{
  "n_layer": 8,
  "d_model": 384,
  "activation": "swiglu",
  "moe_layers": [0, 2, 4, 6],
  "normalize_top_k": false,
  "balance_loss": 0.00185,
  "n_groups": 8,
  "batch_tokens": [32768, 65536, 98304]
}
Below are experts of layer 4 (counted from 0) of a mixture-of-experts language model. Rows are named router (the router's row for the expert), gate (a neuron's input weights, with its number), up (a neuron's input weights, with its number) and show model dimensions 256-383. Each number is 128 + 24 x the weight over its row's rms, rounded and kept within 0 to 255. Numbers have three digits each.
Before each expert's rows: "mostly gets" lists some tokens that are sent to it at least half of the time. This comes from a sample of Wikipedia text that the model never trained on.

# expert 1
mostly gets: "\n ", " Preceded", " Succeeded", "See", " Coordinates", " †"
router:141137132161153114113134140101140128143101121057140174126125144110121174185129090155110112149126164166124142167079108137150134107143112087134138157144154155135137104148099110175142130125148145096107104111126137148149130144131133156117078127106168128118117126094099148135100102122141102166118114117142194142120077148148150107115120129120090139131177124137145160137140128067082116111149
gate1:105106067100167131131106161123144124107097112132081133102086117165118101110085103060150159120153097118108156090120131153137114125139131150071189125098162180141120129108170125115190087156136123127117157115149094166065178182139105129095107158137137162141152116084140127124099116118133167124103099134132153117201099111180139146121184178131147121106129124110119146126139120142161124104121
up1:125164079107117099129104109117110132105119141114116107134144121153123113137126122125099167125111152086135162088150096066137170117104132108144092152107115125111104156108066089108154115125107130130140100120117145144097119159094143090122086136119125112163098141138099104118150132134096130122134106137110132097062093116076140132067115124146086143156163095137125130140077120129128157181110
gate2:083122136055118124121117141115159129113104160129162134126098121097136160098120122117121111146112154131106097118168184114163114102193118145105152141162116125089190124078133086157101137165114061118134140141145143153146112109170072121119064108138170160143115130117156121075106135140087132153133131132126119138152110107163155157120108110097129133127128163159149125121144070147100124159100
up2:149108154192149113097149105127107160120150116168123165103164145164111090145103141170133114157147117119120086089138126130126153118125140119145073079112118133167101129148132104128163118139122108101169090089140130127146093158119093168135155117119149138142149137130109137149099143120123122100146165172127131094120184106109122135158148122141132177137152141089126110124167170124119178151066
gate3:146183127110181116159135168117108125074086090150148144083119130100151164122148124130115128141120132131097144111141174132148150124123116122111133109125116154114105166164141136134140134164147120155104083132165154151120160162162109149166158078152098120096134112104138143128120091088160128166131153112088107108150129136129125148111112099083103154154121147104148123147109125154152110105084
up3:139102154115118145129126117150142121147129089134115090166120137110167085118132118169117072150087106134120128159141134177142118098159098115167145166135110128101110098098139123113108092128103146087119099172125134156123087094113138118125127142155134163155120165092120072112120140128118130108111161108138128100120122119096117073126064099118137162131130127158125101137163130116116148159086
gate4:123106096151124135134108197148146154059129137120140100147152163113112171113133128128120152106120129137119159114095131100172096097105109137142118135110155151154090155156096104143116090146117192122084132152097136114136126130107109101123088145127125139097156104138149131135177156124122123112139106150179110147129138135118156160134125135067128118136145139125098128120126127140156117078141
up4:093140156159090103140122132132110139141093105108159160108140168084087149112122176141126091121113120112138156116091113126113131127129146149155140131165090144153129098134119116126108113115121104132143145138176111106103144141144130130111108126148096146144148136120150167178120147099116093140140124146152159111135166144058137146134159136086129107146134120115116147206153122121103134136117
gate5:130132140156102116096099136164106119128135140147176125166141130070127114150135121127155161107133158149112109107103146137143120101078127112085149115130117095141160152123142114115100145153106121115104147093125102127137129124174115165182122132137178126137093110098189143093144157119164128135144107111124151115155117143114132144153102125115120108120142138111114116154149166127087078141175
up5:096141113098108139130118127163127116144123108138153168124097097122140088142114113120141103141111162119142106098166128134121156085145118138126103182119160099120116140132127140143130166131132116121167079104133131150133095130121118177167137146117127127107119111106136134165144128165119132097172116127112129095100138111137102132169133183120135149127123097163101206140089104135113104130118
gate6:126098091111180093104149144127122110115164124124084099125101102091120121135133153121114147164167126148172130143114164156121103099113112138106136102125163137134124130089104127101115106151070128130104129144093160155157158131111119124119079131160115113123154148104111114134119125129115114106153108137107145117136135153120121118141126149129092089135119136128162160082164133101118116100112
up6:134132138141120099102138131125100118124177129157122155125091159112124152110149123121126119144113164141076146133135134140149116128139092098110102141135135107113149092181134141108117101146119132152107137085157078144129145153084122118130137135113127157133087079173118130181142111150100136107088109148171107137137162167142126112136116137128103178097155184113077137144113063112102112078140
gate7:118140151154133167128110136138121085121166091117093156154165150142097163146127090098118121158117119109104165171092145140098146127095096101131145102134158122128162095144127171122163141145121139100113092135149109143106134138159111134119110111166129145124131142157173144140139143103171182090170119083102118121149089108111106117145106104124174107135153170154144137134165133075130103141137
up7:117099097092122117072168097127068120119107120096074140133096181125115128155155142115135117144127130092145123087197122127120131122146131147104132163070119143146091120116185115115141115144103132140095150123120134106098116124135150127157183091127117101116150132141135150085119143088071121118118149096132082130123138150099116152126119113153079129115119103085114124089109109110087145149124
gate8:082117154087140133134080117082144122135126131091195111146138097099150146145146100139147128142150125149117129141113115117141074130106147077130116112130125163147108132109139139135157106156118133106124101147119119140151123113089129129142165144122079135117118148132119127149117145082122118123143142104195139159094185115116134163131141103139112116099108153118144126143129163145129084122165
up8:115096127144094124150123161140095118142141131193100159146132153080176125098110120140152111106130129138125134113089116116086098121099109114111172170076101104100129155134124104122091125134116105174093123132142134127117104139181144133111085109115157093099122141139087123147138112136109113103131113118134139102147132142147127161100087142168195114153109108098116154129105093127138122167145
gate9:128123133118161106128106116093113141161112173142117122108076122147153153115146108138138098112193126143111109108103157101153118095087163137127124182091121120175120157177119127099142149157096162153160131130127129157142132145151127140132116110123112084105113143069128133121173135107103100129143094159109128115152140172131134129171147108134121114112162113110148124120122121161144135121155
up9:180177097137124110153128119129098142125165105087150091107165174134171114123139115128116127105122115131071131122121167164116133129116109101141104165143121115124122095118088146139118100121145121144106125125145124113130117157157117137160156135104124160142136130160156101124132129143141133128079131161144153128090176102120118093145152117118170114158124081163130129166117162119151126115104
gate10:142162124134117116107153099126162177091143146136121143152111088143117113107158096177108137146148106151123136139135101127138174099115171132109169132074119105111148129142130164152126105112106109134095132137132142099125112139143156136119139103097128112103161123105130165129129110136113151104139155103175123142144098145158100146179109145149153136145103156109107159147111155120104116102143
up10:152101121150108186190140125169202157105136138102070138113161142106117141123152129117082109088129114109122106081104131104143163096126094082159096145131114129169102165116153109151094092121132172150117103112129118123137120152135117150125102156157144082126164095164107133105141138117101171094119116077127097096116123110127156134117102138092130171117133119106131155126117117110136087134094
gate11:092089152153150160086158127121134136197107134148116149088133170107127157110084141114123160080184140151136135135151117166111138135116115117152126103163093093105130134138127130100112144072128111123120113142140078183119132149126158139119148131109140106130141181132171102155094132126105120110103154149107152115143111122140137082128134093115103133114138106131089105147123104154092137142103
up11:109131139121123144111124136118146128157086118110155120079118131172106145130159118122070069126101100152139116109125091153147143184132096167094114110096140136103134148132144151105163137118137124130129129091141147117128171123145139133162167112103131067128070104137133108130140137110165163087134142140112147092141129144146102107137089125130174105167083142141149129159123081122134117171155
gate12:132143135124105135113112178149164121149124121105131142129130132111125108135131153156096140116112116146123105115097144093125163122129130173085112157104094150134102114123081165100142149101133140097120103099130150171154104132171134132132114163144127101118154119127102136125137094131149101128116103086132121118123132174112127100139132105111110097120182090165150144140140136080146147111193
up12:128121127149105103139166110161135113118137082142107118132122120098111138112114159115114114131156091137153175147132161177106135122092140106109136091136144118132141158147131117098119141139118104105108141109149092130128096122157077168189173094113117124161150113106126106130121145141129172109081118146085142132102098144133114147128101134182154069145102117099155119139164112153106111116111
gate13:129144154182112133086133147181140124173101147112131131114115089128145136113160144115082122141107102133161114106125096150128137131169103129119116164125141135123105148081099102136162123139119115138116115114119102122154122150151091117151100140135107131111127102146121123107111161125107113114096110125139109156133171111087131152131114160104109153139082154096117174122161098087147179108135
up13:091127162158147142116120134157123136112104127144122140181107153120097103100140065143124131117123115150169192164138106129138137082136167135100151094104170112113190061133120142103147151153128180153190098147157134152117082143161100169119087141135150137112131131110101153144108158143145140145131111150156166106137089103145140138104143112104116076114116110158114151131128112132116126130175
gate14:161140137094159108127115133088150144147062094086121113118176157171148132111127129156144117090142084103127110120115159128134145135122144102133080177112085111128153111145114133153123113151110132143105142133156103110137123162133082116119124117096082122080136125160131140131098155104123161153127119163104140126132086139117186129101108143127108131146155150087152126077144118139149104113171
up14:118152135108137133135145087139099146166118127126116119105143108101126117130152127104165122099110130122112138114123113126166125092124125162151111130153114136166107124142133147146130126089132161126152118104132151109133120155116096160120093139133124109136152132141123130126138088147127108126110114140123139115176140122113114130100095149116138147101086116127122106108123127128140145102155
gate15:123096185148089148128153160180123108137081098114132124103098147163132120120142139125166168152083090145136150128165182122122142167139130116115159114146097101122128170149164117081153132108112106130119160114147090133141133137103106104126130166132121158130128132153117134111103121164140126116101143152141141085116163115139082163143112113110092106148115104169098125111095087161091164130135
up15:130145170107103173165160085129130130135153134135085111142143096133140165157177134117148100134141101090121145167096138146129169166146150102101098122119131150181132134133157115163142159131135109134133127188144150101156125099123113149134118126174138117183143118152140117161109124101124090124131091135142126118116118153159120115118127177145106134130161169133135119134150117139108147080106
gate16:114110124129142131161099149108124108124140124099170145117135154139129132144172134098128147139149145103124170121083121121170122106120123140135162142130116107129183142163108129146143098085163143106114117151132129096088135160109092115153158113159115100148107126128161133126113132114135115183084121149151117096132111153178114083087136113139162112180094111161139129094159181089160141109167
up16:171130161137135111141097147113138133138108145134133132131127112116076133133127133159146071121146121139144098131162129131139113164072172161139093144148125122138075104090100087091143157149084067081106120105101168145179099117178158150116102127122176089094111166099095134122124165118094135084148118130103147160094158151142154101144104108142150125124129152102097129174126110117134114135095
gate17:120128116158146117089125151130138093126090142131103127148142145139173142104114138147125157111140124175170082123070153107098096124143161132115079121126116150145126157174125120149135136129179069133097154148187083135139113153119094134149109154117125130141103122109144090126133106122151088157137091148120179138132129143127131104159117182105146159170110100129166122110114111119150102135127
up17:124129163067125135143144121119156115164128090113155127145113146132109132125122119131099121166132089140101194155123137104093110143122126136136104119133163128177119120154107167129136152173160152154128152077122134099108130095120147145151125152150141113120124103133135115113152134124113112086082090159146091099156130118118142152140114123136132146145123150144129116133131102133138139098132
gate18:081114128110094130079158169122091086081095131122106090128111126121144117125127079108138124147124150093117110111087067135124112094109140077141139151096071182116149142129114100154132141103139098154107118124147107123139110154155110116139097112134139143139124112123155090107130140116124181113117128131177125135142121179132143152153159132122087141076192113127144102106165115114136150141091
up18:134115123159120093147133109111123143144106079158147153129087146087088107136133115104105126100175147183159165114133138120080158156190139118104080105122155136115120160153124157136111118112089171124141155129118150140090136133136138104128141136160115104113137102150096166110138124144106132118151118152124162133104157127138137083131135149088187114123107125136139167183121103117087114135143
gate19:104143122124158127084124140157141103143119129069136131126092107135133131136148140148169092104113087131116118097106092116170124098162091078115115129129131192133088123058137139149143105146128138121113080116118113163100148158086150132135104111168088145118160114101155085153138124174093125092177196128130131133122169141131123146125105150132130077146151133135105130159169113138109148116119
up19:121158108139131070142110126125149134090120135142119096116124121124089097126093120135111110133116151134115119084142117134120144070118109120121080129155126145183126111141130119156114139099108140151149144105117113119137157188086168109138146143109136153152111143115136125106181112128140171127133144127168138107134183144123133120148096127107109127118122117127116167097093140116124140153107
gate20:133114144129148138085134120115130089168144144089119138105120129103121128162117126145132108143163120154086135074161103091115108145154146158172160134108166139156106126140112104128107092112065169130095119093157085125098156113139122129134140106059103105105096136160088135145106095152124185091155171160109145102140077138116156153102111143086081115093130137136086130164119085137134095148125
up20:173124181148128147115097173149168124105137146154106131131161102165146114123168091108151124124124135164145155112118130085081093111112129108119123122105107144098112112143170136097129137070122126143112178117119161131098130127131107149112159134087156134136151114125140160128142106121062133149145146208117136153164134150097116130128110131062098140184141132122133111170124149132090086118121
gate21:106116129103116095107136119163108080137151097136135163187132090148122136126114154138110126113125094136106131137188155095100142120145150124138139060143092154133114168125087145121122103126166107111131183158140133160117141151094158144157124152115112122137135100129126155087149116093135121131130105141137142120113069121169138120161084096112142123154123126090135144106104188123111161074124
up21:111097172136160099155135152120169142168162108104118115132175134129098132107126172148155093100133093149120111132086111092096124108115144131138146108111140133163137132179090115106148142098169101128115128177133109153135156151164141146147152082129137136128097129123112156134163145149176107118183105148114103169101179111144135149085109122092112100180138150171121132118145135108098149112144
gate22:104066108155163130119116127147133091147094123115131195113123116097110145125065104119140133100116106082107156160135128158093148135134123118171070127137090132151051156119130115077107123139127145155100143184088084132160126155159173132108152087114108128185145125117142135114129119142133119128136110130112108150134110107132088103161082132117145151181120074126103133102146126166135180159109
up22:134094128088132125124116130110146136107124163173161152129136129149083123115128210129126140132156090150140096118114153132142115113071105120117125115126123121118119143130151145140165167130161141147093160069129080124137136152153123137080071149144155122052107140119118100141123131199137138144139104081109133143115124163109140108112126160193142118143141106128129074107116135177125103145128
gate23:169167113140142119148128119168148119105143132119142137115129120143152115087110116192111106126107119164166140124116131132088174118114150095129137156163137131180185103083095140134178170136146106130141100121102116113135096069170089125124145103110146112131146136145143136130087158119112132147146101148115181123128097111093149095110099104111085137110124099119162118102142136120150105143152
up23:160098140089089114098146148129113102191112124099129137119140153116127150150178139073208143088110172132091131107137138135099115104117103141157156129101138142134116154158095127114127118106166121107100157120146143119106167159137133086117116139136131111160135123096108086157156137089134102122107125095101107131122131118114124121150105127127112136119148096095126156145119077156093140126154
gate24:132101135138132099111171121158104121093128112156133081156129122138140098118116122083152100102160125144127134107144131125148124120144106095114192111140137145105154154110126142180086111115139145115129181117117123094134138173108141112098107108121106116119129156139131125094076135135095147170127108112146121119158114129099122099164118102106123122066145144105099093127147120091130178115137
up24:138102142082107123171127108121122122168149152108115114098144129120105133148123090115120129138140117099115106106155125131125124174166165148112109162114114135126136126114143123159135149132132134166130126098189104146108125099124114127127094105121159138142115119118125128169139105114125109135164116112109142147143155195126077169181133090097097133066105147146091099101109145120157152121127
gate25:145112113094106134102149101123128113106141139089139143101157135150170117124137133072129126128114132168099122132135093165140128109097172149155109135134111137124136092110095094139152134139126152132142137132163128101183157097120140096087128124129128140151107111148113126119096116140152120131155164119118131098149069153111133163092123084137085098148098120120162087091137083136150111155112
up25:106156138181125154125164123166124114133111149068141169170131138123138133100164137136117151124109145155101113153132146143129130142151070177139093108096154104167138129158155160125145149145098075087129131105160169138158103086098139150120165135169121141124134092149125100133128115116144124151121096141111157131096124148110167104139123104123143163136173103151132135107129144105118119149099